config = dict(
    num_hidden_layers=12,
    hidden_size=224,
    n_experts=16,
    experts_per_token=1,
    d_expert=128,
    d_shared_expert=0,
    hidden_act='geglu',
    moe_layers=[1, 2, 3, 4, 5, 6, 7, 8, 9, 10, 11],
    router_score='softmax',
    normalize_top_k=False,
    routed_scale=4.0,
    balance_loss=0.00688,
    balance_bias=False,
    router_cosine_scale=14.0,
    init_std_router=0.027,
    lr_router=0.000743,
    num_attention_heads=14,
    num_key_value_heads=14,
    head_dim=32,
    vocab_size=8192,
    norm='rmsnorm',
    norm_place='pre',
    norm_eps=1e-05,
    positions='rope',
    rope_theta=10000.0,
    rope_fraction=1.0,
    qk_norm=False,
    attn_scale=0.177,
    tie_word_embeddings=True,
    parallel_block=False,
    init='normal',
    init_std_qkv=0.0397,
    init_std_o=0.0,
    init_std_up=0.0397,
    init_std_down=0.0,
    optimizer='laprop',
    learning_rate=0.00116,
    lr_mult_qkv=0.7,
    beta1=0.9,
    beta2=0.98,
    lr_head=0.00522,
    max_grad_norm=2.0,
    warmup_steps=208,
    schedule='wsd',
    decay_fraction=0.748,
    decay_shape='linear',
    final_lr_fraction=0.1,
    batch_tokens=[32768, 65536, 131072],
    max_seq_len=256,
    doc_mask=True,
    train_tokens=271000000,
    max_steps=3619,
    dataset='wikipedia_en',
)
Below are experts of layer 6 (counted from 0) of a mixture-of-experts language model. Rows are named router (the router's row for the expert), gate (a neuron's input weights, with its number), up (a neuron's input weights, with its number), down (a neuron's output weights, with its number) and show model dimensions 0-223. Each number is 500 + 40 x the weight over its row's rms, rounded and kept within 0 to 999. Numbers have three digits each.
After each expert's rows: a language model's description of what the expert responds to. This comes from a sample of Wikipedia text that the model never trained on.

# expert 6
router:462488522477453507506464547475551448549508442570526479432516464510530462432520526523544527461457516533501430444522500510510413461489555465536599494512577460556562474567538519528497490493448477477439503542465452494449481485519551521503461503439534563451456492510480528530468523559517493448465428533467503517546520525451507448538500532525485498481505530539411504483514497482491531517482471512487505448525480507466469451455442503606495519430567521451455571468481494452488490472557499522488518415402586477455515507445478456465459435542481591504499512515480513584502493497539413468570462490523530536443488412482506490469521520526538526529561517490523626488557525535472500486487
gate0:433485524519525448492481520502485504447490539467459538507515545620595505459537489514445548554482489487512609502503506490552546549462524439439496446496478537569505458476433475557529496525537479496475486423489437448505529561453456562411525541566483466474508456497512464438487421519508528568538513502489445529397468554574531518456452417487553576530484551508476442480540492540529405487529478523422515450538468519483542537454526524480569529533538505476488466457495564503540446525467545466527472543572492486483439565539440467520510545476506441512507494502521463535467520520555548458488477473528489532466505474448488538501547430517527463482513502455522468455456492455534524482501
up0:507486505539539474483442439507480533448499461448448554485507562595545492545520504472448496442465457503485634552560507462590481584518420482476534439426501494570518516469509471498559413480497481502548534493470439456486488523479494594441499502550563479472489477528497410604475457516570541505453466482512469508456431456554448513509452476484572515449514525506480451461550531496534506525486540537454531487584477511535543512463507497460542541524514489477485541447528550486505477527594472502506533485537472486475504441501549458508550497537409463513501437502493549533568542556530510543528459475551553499484555475453473512535515491463535453502490488478525502561521457487533547546495
down0:507422538525472481454513539559530432498513513524519540509498521552440478429526550525431444576509532497478462474540496519499535468515523503493570565528487518436539438529476447450445448453472531512519595497502510558504495556466552483534542568467540575523470564513449489489439500436509512520519524447484531500550576478494515483458533503519506490556527570491581481557559504514466535416470496556485483531433441522475562509539450557467523495525563548441500445466493541488509436389513511529458506487482543479439499519447443488543593514507477439495555468499486466534480480515508520492487495519475460605420514529495554394552513486503438485471495498524489519511528497469561447441499
It responds to: Word starts after headings, list dashes or table bars, in taxonomy lists, infobox fields and match tables, such as Cre-taceous, Plot, birth, Incumbent.

# expert 14
router:497512511468565585524470509439480450441432468523497425544516479505479471579440598511541487454549493466496527477466471564501483484528537514550481566479453530526443453545505498493543490540460546544566497448423531474496524600548506472527464473476556525479561553523520513507508495427505477419534554529457540460544560536502442492463545462506561532514503514431513462490555508568446558435479535486461489492422541453516452472519546452477507483515422477532465475420530478488486536471511498515474507483527512445521453546475538393523530528460528511499511521495510480483453526503524512535558476499487532457484526500518521452497446569508502464575520515526467504595594584423539555530522
gate0:568532505537445549589544596470527488527475479540480555508513541525528494447570450434453531529562543472479599538530471554470485514420492493514445478545479538432487512482519435520494503448508440460514498409470499458503481519516479598474515544412491503458505445539517431499495382565523461526540520468556504501441465526559492511497464500449492518513506564489525464491490514529506408493548504464459490519463462525523543524434547494455550506547552525455536461466503512537454477555527487503489486455542528496425439497466486538508506475420495527506432529508571469523470507464496484527497525476484502484447414479578505520471550449578484511488485572433575470482476525494493544466556
up0:548491456536518463542449526491537513503478491535433625486495472565535512485537484440536452489516475539449545591536484537474421568461477475443479498483521493471473538540494501433543454489479471495458517523495487524400469546515471507527479561503550503440523508525478429565573440507516526478496500520510474435464474460521448449536456539424553458440507545511542511590566560475483482482495504434446506478551527572520479503376477482463525484475527480481520501461560502547512509535531503424484468467499510459463453530414572508533490497442505502532493484506444556561507527507489496544536458409521520409508487493525458523454564532481508462499493519460516461527548403514461560536521
down0:480498540512365516508584476498575563537540458545497547549471479515468495449486468435505449522518466540409393493536554469542508504551541497487519416535543482475510541538539529513476496493541501450531510533517567538487429533507578511495557533482529475530519532603574467486437553511536479546555514438485447493445529518502465498421549481475485531464511541563497471516466510486451523513477455461439505567531451541482580521490416600444450516505475523509493551493520509485452519498501518566463497466505474514558462524428496430528484542453573479472537515496464474489502473535531506442474556484482516586496540464461512415521443517460499513422489485502501484510472544470457493496496
It responds to: Prepositions, mostly of, after titles, roles or verbs in career biographies, such as secretary of, Chair of, defeated by, appointed to.

# expert 10
router:477519495528487462437466473508512556462462497518502515488553579503544574491530568396530457501479512481501433474531456458529499528528534448478481484497479547519576502535405484528483543543553502501464431487476508538504489549531512530570424493495540484547493512520535493508464480484460461495484415485497512512514567524503468554507408513464547497471480532485513481541658544514532463497483461531442501504469520529536463471481488574379433547427387523555512507516449548475542510500515521522552478552489445472527509559494537440514496493565462490575542491468516424534449488482585461529451468556519529541514465476493452505518470548452495498504455503495519569518478564551452465545493
gate0:529456556583427454532511526490464486495449516477514519605530534549535465468591485487480573563433557530502574521506467521458509518432518476497481498485467625532517486513436505536464479503487515535462512474471481494543543485517463534449554561554485496463552443526448477499474440543551499534488555535568449505445490516575531511460459462525463476481523539536496507512548527425519421535489508521503464444552473541561574528469477522483527495502541529481476520523567555475535498508522520507520492475497535466481496522497484549538431616476486523510438442569542512545512516502535569488604492410467513474468493478497482501457524470504527383491435560440469483457533506475473469458511
up0:533506515508508528520476448484479515466467505441494501510462484504547486541486517461523464443492502506474554560560481454499539533470414522528511516471516554521539480546506483466484457491448462500541453425485414524433525487484456486441571566551544470516451496564493436525505424537483608486504503452644512491482507491494520493502502516438496454487554466511469524505545558519509480530536516504447493527520450541564558482425521509500463441515526523504508525492603557482487557521576459478483537509489439446519488497505606494492493534484437543438536436487445526464534450537532518511508516445462513432443536471493432535487501487490538365503484451462457421560462528482534470553449
down0:516525572466468494432482512551499504428449493529495543550564447548561498483494513541427511504524411441485457566542502457503571492555521540508451483470506461490498394495480486457482454449538539571535471518459505579544519513553512508515538601538449515513493611503506467501453514465497531450550478421488534505546499525490502511500511480545448481470538502548520541520521456448441492484521563497554560501420516453467574500544456445541500486460514604510521493459465573464501507480483466529433435548539529459508512549498440444449570538485537527452525481544452472513495463487491513476541494492463500480531495422466468496515492568471503526470515515561477541483548547459532421440575
It responds to: Verb particles, adverbs and connectives in narrative prose, such as up, out, over, but, however, long, plus -ed endings.

# expert 4
router:450447523525569478554576519520533478510493481505507525483503491536500477473534545458489505521491501434500548617540521511559532476486513377477523485469438545494512545478497485536529452478476491498486464497489482507518470493485511478435524502595438476449505481459485488437556474441549485477379516490543463449406549486443500578567490470557488520434457472466433520469551485506579525458520532481536477504546530567495560501508591514443560467520479554497528544460510578494490519422482495522468431501440445511434462474532562516501510521490481428481489451525530549479517514564490549532439521505498509443561569515509520576505504443496548497460476462524443424552508527517524533457527
gate0:520558514544450504537571535566427569507441545524500552511482480549541544489546561533496559482460555528491606509478508480497497476468497455466490501546460589478482432537443419558426471516454506594451497451511445515469497525499461490455455549523560526480474445554494452438494495515473509562518511471572507501472509454588476455568495456478502510524495553496546481450537492541499434514565582523433502523447464534529504546524445544543521509501524543466512499455575558462480494569512535494562448490458526527464514452510511533525564496532496499463460419521546485535567485511460540504474486511464471468472496493479490616532527396515477506461492491440540543531434488475498475507512
up0:524552446506512499533499458545518622474485534510499574490479465488514533607552518429534462483511524530484573540514497480442463554409423496496506488507544480518539513466478402515475473505386552549501531492508432479475493504473495441497502601522544521501517503474559460496526479556461491476557444504519486466478469459530487527494568501473527556542521563513521557455533541537539464469540487528442421421535512525519500401459551550495521505479545520531518507447602530473500491487515564459483469458442571479416547502482537489592497464495506486468496492537524509529569506578538474510526471506460518460527520501457470537487509486521486434516507495544473496571566489428496519554449
down0:557464563508496460387511491534550490580494482470513534533541485572473506450515489589475429517503448490447474441510552450499511514501538526462506453502547493484478505467549475483518449448507482494573541498438540524539492523560473469492548526479456523516521608526535552521433459485512532496582486456496489452524518521540512540472458566508470505537519495523479493465498506512460522500477450503535517473518411525456503557487498506516503492489521496521450480493471432502552504426572596501506392554460583457490477532473428493469486469517494527487546451613456483514509479502527502459527540428530403557451507475440518447516538476446430560422498489466528562464499517520512550424557
It responds to: Final pieces and suffixes completing common nouns, such as va-can-cy, mand-ible, likeli-hood, -ation, -ity, often before a comma or of.

# expert 13
router:533505532487439505441500502441516474517469529532504473522443538460490430500471512505481562551531500469499490436497492461528498478515562569574505500442436513489407523455466463455423550452484495515544503450506508487499469566535473485465515489535428533441490463469494459509451450548510475504450531546505550447435453481549498504513525438435575524538414483509488431541473544466461457492494477514499459519448507444491534533419513482453539475569502533540570438552430531475502490579498422482489469493516605505532523497514463512450479480446557508509477541497500482498532537477508553446467489488490526408444538475516505529548588416545569546442516467480497411502442469550467511552565
gate0:545539537535465499506531520507505475496454467492461586470488437514587495461540455459408535546476505503506619459477506481426576384451519435476567459482479483442524499517505489480496478474524567517497504502475461480540535518509492516465513505447540508481558490521491525464502450488460507435525580487527530502481467524562455497499556567520579454463510517560521491504501515482488423426510544566382447526462462508486513553473518478494546554531489506535489548486537536443443532481491556481529437566561535479480507508539509490520560512533563472536497543537499446558535501539508504517535494481434477532517471504423555500430516385565514477516409526472543491480479524443448492538530
up0:466467475488544463522512422528505526441489485431477508483466457500526426566515505522515480491511567544502600580559511431445490534457429494471455477451508559518510529514406404502577468516420522531468538524465402546503504516483517496421531482493518533487487491498522428572540455555531539463486459430551484440458465401464471438513459526501511538558539505502485502500494565520507506549590528464448505525515511514509465458382517495471528552545480490509532463545564517519494547538550464511561468536566514494480483439448539545518461521493517520473463497572515552478559553559544505552523537493489523458447535478503497549490512472501518432511488464512478513580538522524508493541450
down0:455505550498468479446501488520508429503441497548506469542573482536420551462486559556526450480500493479445453420488527457506499426508534470409520516515503470465510449563567506483529479447476448471480477438513508521536511524532498501473521577463545529449449519520523547494416505562469481456522502494496519478545563490540487554438478458513470464531519545520496450498523419533492447469393509584529472490472519490505572529561526518521466485435431588456433491491482546453454515473476579494444466467517502487511603483478469488514495462471533440501485459466484482505440460470556501433505462466486437517493437479413511486458572492423433572468509530504559548448509499499480450471537
It responds to: Short pieces inside longer words, often Latin species names and technical terms, such as hypoth-et-ical, tri-ad, pedipal-p, aer-atus, and percent signs.

# expert 0
router:431526436465496512525551412486497442479524483432500513516493493476450515441483534450438507488514486588501585487503557492488511520520441531473430544511499443533529468449415501481472431498503489483521501489522514504454545507496485495527470452519465476574518473512533505523516533512544547544615493534473539525500443509491522434570540447470493480482481499546505547520433471495516459438505469461479564513543564553446467513523473620433529541529476452422426513480460411496469529520538520416493542517463493494500522548527459482485506439454497553532508512469542476520498537515543603523529537511500474509468467521520533434497569483500551571637484432486502541424479499456480496533529
gate0:499532495499438491504557542496478556522466529560557554553440468508555505430531501564418566497493437486511546477506486498441565499470555479489525486501397521435462510468489494477594450463456533528534507440488434559509492524482454576462554516522558562478513480541459460504563431564473471436533544433556521507490550479608481516510448479566497493520500538539473497470551532518518476474530497526479436485536487522481563570468489454434582516553499481444526500480570512431489440528529511509563504516508553492468443484500505555521482562533452491506495500541506488468456501508530528454504475423459499507493445458499571536447509372568464462508502547527546517507498445492486480484471
up0:533452516483540540523432520527512551483496437462439549521509457518526468542561489478482526450499511493445549608527476455507477522485393420490503465514550489563530495545490550468499405503465527505565513519443455554439500515561491493434557513483473555427540498473539412559518497557510511429454552375534477497468456491518512458515480481460478423443483531519541525483541544507438481494482588528490514451543520517493510456429482444458514554504476518527512449546552542464515515499546483535431458455440490513486539502521561549519466481447507509509485520463468575546562490493480529483498573499540480444527502464405497561477509487473549460498499414524528519498507472552561537534495
down0:548534584516446499491521536517539519426414506522475543561464472563492484450465499485455491503518444494444484470463527462466471503510458515553465500455456483528483566520538504557559474524530523505494490488429434612527513534481469526484486517560505530549476588553470507490487475513524429452505506373511505553522528506533501522467493534529443521499582492541471509590575470463503530424503582612462473466521450514545523526492469473558465508447542524442492495502519510479479470525482487573528467503443532434519492499530513506466527518531567500443554503479515582515464508514456452433405479514484449477497475435500560528531545439526429491531530444536548510495493479568548538512444
It responds to: Single capital letters starting a name or word after a bracket, quote, hyphen or line break, as in U.S., I. V., Bloomsbury.

# expert 11
router:553472504494553498461496562440534486471494461414535584522504497470447515512484512539525473469510565557499587538519466455523524565457442589463612512499548446499539586485531498580509512501448489502502538506526451489470499485457552520475414506520548480560433446471465486480444534496541526499514515543496449533485592494581463464441475501498487476489519516508525512500581492453490555539488491599465491532536535516450515534528520510530479492463500484472464574540460457535498432522478514569497470439486479528447469492464555462508481479457503504479476450514512523504541504541481462529520428445541485541439505483406464446552481497582438458536543489590487458552490519458516440415487
gate0:468487502523509465473600535514440541503457457500477529468499493542542487433548498534393548554499500484518611472519516487450505541391527400494444505502521524478470548493482460504492482495438506507499567463478437469533513545481361523475518499460512509418514507536493440501560481500526530521507514477549543467507505519580472507487456485485449499569528545551510498539549508498445484487536534501393430496456466557567549562444506524504524524534494532527504455449565563464472479528535528482563485510448582488440499521479486523508526543502486461458486478557518511553563531505516530442543469490502464487497497482455567570482579437477480451455497467436554563468441509463533502473514
up0:471473486544572489464475466497497550470475476486459551443521492480549518510564502506412543501504493464486551575549530487468506612431462410494516483494479531492489581517552426504523451563456493464517526479484446487505495514483433465449415496466542489522496487497492439500591520562560556503502461460503581408471462448562486453528454437493475462547538464543513504479534521479544564512529575481422482490527487552548510485388537482489513490450479489501517524440609520473515495532509474519514524504445563480447522449481553472506513451478533497468492475520479583549511507511514492554544482477466518409559541460439474499492507500504534465540434426499497527547576455444492498494485
down0:507477554470481516486487523493527479497480485547533506530531499459498480491461542510435462514524475489437453455483545482511507456515511456489471518468520489492511433512491544424494448447547454474506496466480554522465527495470585506465504541515455530468468539518492511510424444533451535477562475480501470568485584506522572526486521521560521520558489507511477499563563461469406492491474473547527468531484449491442547537527484504548528514541545544470490458487508492594501533391505562522425486567464558469588509500465430409473568492459602501457532518535511479427455507545502502452387541505481462522466533522393504451500523465541404535438491525490537517475527598505537498428484
It responds to: Nouns for competitions, teams and media in sports and entertainment text, such as season, League, Division, Cup, film, chart, Tournament.

# expert 8
router:542462468467494449572454547516439485530481513441416541500536451517506514575440532508533485483553491490501447494586459484482452521525458513518460475526508474464442466516525475465503512505568487428528534498512508563489484494438482549469559463461483453573454589484495615547570441527470514602494611444597467529539514547497560434535463516549485487501515488528508503455441463453466498515433543469553533518492516466521471436496499496531478534553484498490444444536508487527513441520469518522480520501550508530528531489554485528525484466524461486515556444498475498496468553532421437440480454442464499447538494537474500423479449578502493518447510471447513531403477498537532543499436
gate0:425425482512423525492512506489472551547439496485520471519446472575582441432525455528459483481438534520505684503525477502472516494452543485515486450542479482482468475535452446509570453486489501542455566470530454525499511467486508508478558571507487507451521437558525465510503482504536477476478519442566510523457478481609490490509454511424566474481490545580491481465519528485489493560542432530468447523516501497483543495431464506519547528495481510487499445461526475495492460465438527491488457551551567541438530528548477508489511532482420507442489481543537449561466476539520497444444553490500485519476504472469568588451547415544433514469480502499495491516439515548474469559493
up0:505537531531536476450511489565485574508468473485534500522520512474504513538524543549513451477501537528476549484602485447473479538452470443484494530398514539513507480534487528507483389533481503533515534482483408538488446507522492458525490517539522518466423536469498419465557484585502573562515489497567403435435440366530509442535499465540573573481581523489516562499482543480459499431563515466505534493487530536524482463411568497525504496480559490530510480463546537445496521473507416483545452482499481501491483472485546520540452491516486499485500447522470621513553541487499485503554575474516548504502533526472469502522529524479499432511513430488440544518495510552507530562468
down0:501560554484499461512596486514503500524504425504449474550507521584485547488514552523506431508520514493420434459535454491498526476524417537449535522500483486449569512464500532545507498530567461491463457503472516564491560533494493531510518492470423515499553536536540529437427576566435487412533588474514553461532541517575542550426555504572544495517538546471511491499496477605474422517498539520482516508470480494441497574554465468582581502537551492511500422512483501456455451536477498605492519535509575475556501452489443510542423464474573502471517489562500510457491507558487532465519537491487437501543484483449540511518532473520467525503491575484520521465501493493518475505473
It responds to: Pieces inside foreign names, often with diacritics, such as Kro-onstad, Gé-mes, Már-cio, plus "the", initial periods and table bars.

# expert 7
router:517536494526426578469535419603495543485554545524464474542476474434587537504461494446497455470460496562500430537507528512498539471489486462513471510609493501478575466497508555526477520536475521510479529536535502515527498432592536495528445495464491512466468544557571516420553531507466453518557501574518517478549462490445484529461506480545479507478507459515499436535435527505538549491573520558503520546469531484524476483542451511543500428468389461430517416525502488486497557459520513535434530491521525554535537427470507495522525449556529530429442475562495530469440502488492456610530498573456524480526466522532509487519472527478434491454488499520460587526450488477502470501506
gate0:536453522542445531575523544428460538523503553471531572517515533518543511497530478538393607492468537474489547468479534493468534518491533438474410483535467502426485498543474500547519534508498499490467517471523473480476485493527556492413578536462566489497536405574455489459525467530431518491555508423565469534494519506554525483430481476483543560565460561489532508472552511530495457482571547521431465492522514576513485561472486484509512507508538508514550461459562499467476506530476577536491504528509525454409422490488474546520449536464472477495489509524536490566451524562461528430549548529501466551480503416528540476496541378554458447495494529481513507522458466489503489544529
up0:515486538523533543508441483510476589461450540483466585584464493522538477566497488527486548459452563461476547539519505463447491522532434479475495403478484460500548562504547470507504495520430484501523549503491425507408431514543474495386539534465522547518481442509458505513575462505525502495556512484546516475513521482496500443517451418383477541488496515472502521446558509543454507537539571527522477486512523499490432401455490494485484481501525521521546497569538514544495499497555584520474470585467501443406446460462487521494450485487469499522494542545513586552500559524495499512542545538500460455524573454456537534509563440534511423546456446486473492546531470512504499507489
down0:547427505492458552476570528467550513462438531502524531557511458479524484479519487546477436449531461489352476456518478464534573488534535493478583533599476480451473497519480489551421494496561505513516558454503576513505567536517506534466588529578439576511557554525537487605469507424509494498588542459588550523510523523536571503494557498469546474554497463546506524496523483501510443494509533508445485542521482494489497520548498555431457437516478552562475422482491532459513522452531480489456540492573477501442497539454490527510527458486516461464513452538521576533524473485517541486477465535467471505510499501422518536548505461488478512460464476516498500543574555507460535521531
It responds to: Nationality adjectives after a birth year or "was a" in biographies and people lists, such as American, British, Swiss, French.

# expert 9
router:484521538539560483500502508486508606512500512528504589514495529520481496528550441498493480503558519529500477563495457471491514614480491481460568479549517514491439453516525486509435504465530454516542509444500437496530505476456544471550532483435495502518528551509542496476506541522463454555543449512504595449551534510515601412448526523477469509476535532463548555483528476465467486559519567484444543539513418503493575527511450479533468467432616522583479543485504501464466498502421464581513540483476572535576490499418492438487490489530498472515525495556497469459487449498482543547539502511516506569519498472461528438479495506465488481590437563536490462564509566545465490484422
gate0:477506533517467502438505495560439573449408513544490542480466511565543515407493491523447559488489560498493619470519441549517526491430509416461533423537506449465454547470509485514461477472461534518473481467458400534530465540474503541459523510488520507453514448522517531509481417459501512421556530475554477504518511521547509516499465500479534499547490554512536482461539511500452486469517524502476519442568447454459496547446486466506549511494503526487532493474592532447499439557559555465482479496459546525423419503540515470509507535524442486426480543523544481541565529548546542466492545517497507498487455517438601538468548389499525512509450515447549511514444434456499546495507
up0:536491472553546482518483445512458508431475507524444542478465555516498541504433470453457516415482520535469532525572523482522526556463445448373528434455497481570551544501545469496518461500414532514468496510492412523449476553486528474475486537534505497448477515515516511481540469547564561391498502476554428533488451470531491457498421482453511537467557520476521494489522573522480494505510482463454477505573500465519443512396525445505577489461510525503513494461579498420543481543545520441473520495527524463460477502486549525507563497503489519455521511499421567569461517525575477531549517499546507459509471462433516528485499442452485486531498450472482466554478467525508483636476
down0:470486605489440491476514520469568538510458561523532514543499492531438516522501528532483449536488500489463405431444546535518504499469536493539457541480536479451517465480490474521487433497490525512461543517467492440527466584573499513489552519464499476491551531495559519525434490517518523475581531469490471464504518515497456513504465530523483538520505522549473511481494514457388499496390525589527472566471435591490616508539538519483480493490526553509508495423488466472506548438559529541487440480462543508498493513446436437489522447477576489473502453550515431537478466489541454472474514448499409501473469513456466456574522466475381493429540453549539533506469534486580491497505
It responds to: Common nouns and name starts after the, of, a, such as water, land, government, war, tax, Man, San, St.

# expert 3
router:519495520476448469534402488500491557491536543570480491537496575507510574481607467483499521479530449464496492487490487531507514469508476503423501545482478538484525459532501506546505466472542448470494500554483537480546531562538517497578408481472518481474494497531502492487457618444554447430545466565421404520541473485474440472500445474471524476531501456446494487428571528466527480459498553547478526504447499490459510524459417553499427511492466471516484456589480472509510506428474459517487468512575488471515481556464497432493550485502519460492491475557450461558554497481465516565481579532456538511487449497501389528468468529444498482544534536547563537461566452434541460483495
gate0:581458525523470522414542560528500495491463499416497505499523506499488506453482486498450507551491443503501562486442507503472538499436500443462468474497477468497486457501450433529459494475456499516442479495423461527451548520525458518417488535480458458424499487542543431402531458497501468547529631463582473557457485499512501466423431473500526479516516507539552447490549528467451486468503491500397487520493491494527572515443468476469516531510503532481482473497519563514354523500438523499560477560531489462420483453487513500517594532480494524530461511538537537538461465542497536416478467488536470501535492461507572567500529420498449512426506533483493489477429539481521534469477
up0:570494448495461511492496504581489491479491514436462576500456517481524443548463483438465496483519523505457535509456522528493502532463410504441489473398483499494507480479502502537551471512455526535429549488484481495461522524478467455403475537462491512466515487521533393480563444530514558541451582497489528498517439511470482490534466483512554482496540493508505387512514544524452550485431503441441503461611440481565516464408535493473524570456528519486486499529555530492444561550542539538550497527499462465388460431500547494499534497454510517463537499561498620567468487555494539466534492516539490443533524502455517534545517516473504507457469481498465532452529536482486564540431
down0:525533497491466554457613586538573500518465455483475541540445484570505435512449451473440447534543581525431477436490538517521565560547489425513589531482481490481489371524496522490555530455465515434439538574448501572571566512442548525488480483552476574535488559485531547470487500500497494465504480444491505473509553495462509520472526558385512522456433517581507439476522454515515521536492435549511544494508466516512517497553517526533521479498565543519463489482479507483480529499500517497496491493436484455487502501495476476484517514506527495505481502470492521426514483482526494478437499469501504509474513570412522410547553499569483509453441497450552587451526458552485514502497
It responds to: Line-initial dashes in infobox-style lists (- Location:, - Type:), table pipes, and adjectives like new, main, original, separate.

# expert 2
router:529529496453526460471504529506472542549487495489539459432506470516513522511531458611486474493495457473500512451442546532485475436494531472484493541533537503576491515482503502478525496523514595569492519488495518507511524463483451507485524520459498536554531420528458506547450450518498541500521520365450510543456481431521518573434493586543463484530531555480510527515452505579482485519495514507565487463565477506532470528525526425502476490517563509561550545453567534490530497473520560447558489537523437435476481464505484553540509635588461481505497505494512524487486490415454421433466521532522490550529527626460522550487545462457471468501521497463537442457552457449446470518485
gate0:506506527492445497546555513513447532491426417514521521496540466561522515411515465543465554550529521477522606471448479510480513529444530439492489528534496465444444508467454513492551416493467531560515579468461437499501471489543548491460599600510526472434514431554491432471491462491547500541563484481537536486486457456621488533482460481452564539501500539549515528548544493559473494472562479520405462575563524497537511514506458500448573473508555469538502528524521503498513511515503490517543492511485519534440493519549520553533526565435471509509455511551577468485470448512552544472517490532484473517522524446445575556475515433555458475527496478447459499458446530515477496535539
up0:470529539562518443583500532536428574430469520476485565476526525536531462550469536483516537469491525500457603582505495474451508562447426484516534445474554522531494522517540466498492458505465528545529495507506399500425545532494539453483478521574488490420483498420504470494564525459501619435522497460524524447481407442485530502496473520523535517467555548490506531441534551496515503463553560508435485497542421520600536446448508475532472513504535508487521491602592542491506514549525496490511486481523520494499497510506538488520487519490488489459480536523471541447536545538464548527473558493485561456447503484434507493515438532490507478534499453443430483579558519495565499551484
down0:473552558516493444436509483540521538496502468488495503520514475534482530453493509493459414499550552438467454415508504563512519431515515494506482558422434486537502428565497502482475494464508416497470469514484541566529444527574456521513530528493495581474453576536513564509448453547474492484564522469465563484485558561554479516495537467498509495558522507573543409533480416443477434466436446504555467466462500581534539514466463499537482505477509514516447462498522521454565513459517489565506484530499554500524483578429458458527448469512510517488551410445527447533472500501513504458480516526524424532456487466463552448546523427469476500449554447452587463495487548529545529494518
It responds to: Middle pieces of personal names and rarer words, often in cast or player lists, such as Pl-ish-ka, Le-and-ro, prac-ti-tioners.

# expert 15
router:473523478448504540515522426453538538498477540525513533555529513537467517552471444444485467487553473442497485479419451532521518558578518523547432432499476514480544432571506484465523556501510507525402533506468524484556484497483527436592493481473497514443505577493518452587537647454556478479525476484530477497506510475485366473477495495489486500557486539508543529550542514499528585509515485493502448526538474451565516522519528563457487509524436440515393463514523473461500542469564410439471545472469466505558468520488495519489544507492531476478490482545451495472474481484504451587531511410484520502424530438480487471497482526476462464472443513521497547505521451462484560491487
gate0:509475507532495506522510563440516534463459503540507518491479560541565456481555450542470536537464553491532569477516544515468540476551500534451476524489425507516490471579462502496504522530530404493447495541503466528453475546545498541399526496499495531476532494531462505494494482479493523519532505422511454492445493505563496493493463520464528463516496552452546487577498487516494394502452468499447393511548509504545498557449550525461590558523554457541508550521567492507500495538564465481564465530457542457481447522511545527475539570489429447518505505503576487591544494558495624449420445454551474530499458460475523505531515421511512408492510546467500543547440505499479561522494
up0:507425524504525477521413455475522538454496476411507563516431483470501436544514500448474521506521564611454564543513487491494506530527439469484529425503473486516528476464494518565525442508472477486535466526487373502420467525409529525444476524506497448518522473512541452476620511497528447485530480474563488435490498457492508462484492487427545439529492526487536504455515583515486495583489498480447465523531510499487459533451593481501563534530514478515487460477575520531460513552535442510478522467553534485483456482540608503529511429540477468508475518530471505509481514518507490578483502490526498466528480486457549534498448555510595432517461439459504555528479491526546577543443
down0:504508538501448575432535546489535512444388447515494521507533457577474438426510458551509496547471483550487480408498523519531498448481503483481524512525592522531504523490471477514441448463519517504552464481479518518453550495500507518516505522502562510449463540524504425446470522476507504520475455464525546549545539520504422560427441527524506469530435479470492522520478450456516512443369554531476448578485468537511534489495526553488513576503402505529432491526462554431519511483574507498535489544509553467514475570502517514495500567456504450500524520465548450551517515428578543486478478472438494518476502465499520440538517441494503519446509429573490538492549553556493437422500
It responds to: Plural or possessive s endings and linking verbs or pronouns starting a clause, such as is, are, was, they, have, in definitions.

# expert 5
router:552440471488470485448439516484525475450481527525522478539486472511490537526519434467494469480427476530500419472488424477479526489514428561514438509535499439496478450495500550476494466506503511567493522519475520504546541549457457517489556441500515487561531536466543434501518547459482475376500452512587478465571521551517477519493476508401480529511498497488583482432520427509498515483490463505481454520454427466526503461472537508440516521528581468499496437512528433562531489525523469474460546490410568459530540539522473527496476414446491546506536520506353422451407474459505516536488468522483494483436477444545497500551487558472445499431528562512478505514523526542470503443497
gate0:509434527498464509509459556503480578464459499510537602485473452544533469446519467544461515568463546420520564513495429539465558490498532471501533454468465524477467448537472467484490488530457521543529519498505462519526427508500491567415542520485470521406505435509446426467461383516485466476518535476537471506457528502567514550507441492518499484503521564538492480543562518546481447429496491536442447521501550522535495504444484528450557493482524553487477558434552479533510407554483474525479535520589553493462445539551465502523532585483494471535488477561580545496494479505516578470545494495476513595489532459471599508499532430491462462535492528505463520558525466464480525509523
up0:499506539518538543496541444489450524481503486406467481489485522505527513490503468451472572432529500573457491519517559536481430588429471473540534466513526539506551516500490492526535481539452539446518499474481393459467577484494534395464503535528564451478453499420515401500587497550517533487461498522549500536485440478487471415460499541444567500495540494477493501436480583423535538571543487451485509481495444567509511477465541471535448505498467457524509433568544566445467525490580504445545447505519486462487498466509527486507490456492486498466489467481423495532501513529552399501515532474522491425440515539445492514483502547510537510477519491474440385534504481538533465498519
down0:538455511380464508471475547552538516488538491534483476511514455566417494428522513527493470519489410447407462416464511537504433482516556418437493473455524486508556438490528520497475503516500523584510496464504519474500569531510561519585559500497512512498508536495566459464472518505479549585536487420561477467508514480508526527386515527453450522488488456542504475545496515524483468430475483516517486515463489466560561507538510541525435509495514512488419457454498522487478553479512532467508509455466565481471487548534502506521536476457570526526515467435488460494509505480535519460417519504440514507429545494446620460470531557472494486446472586515477524557533568483496444436481
It responds to: Line breaks and spaces, plus word pieces ending in i inside names (gi, bi, li, Si, Di), such as Carne-gi-e, Ta-gi-yev.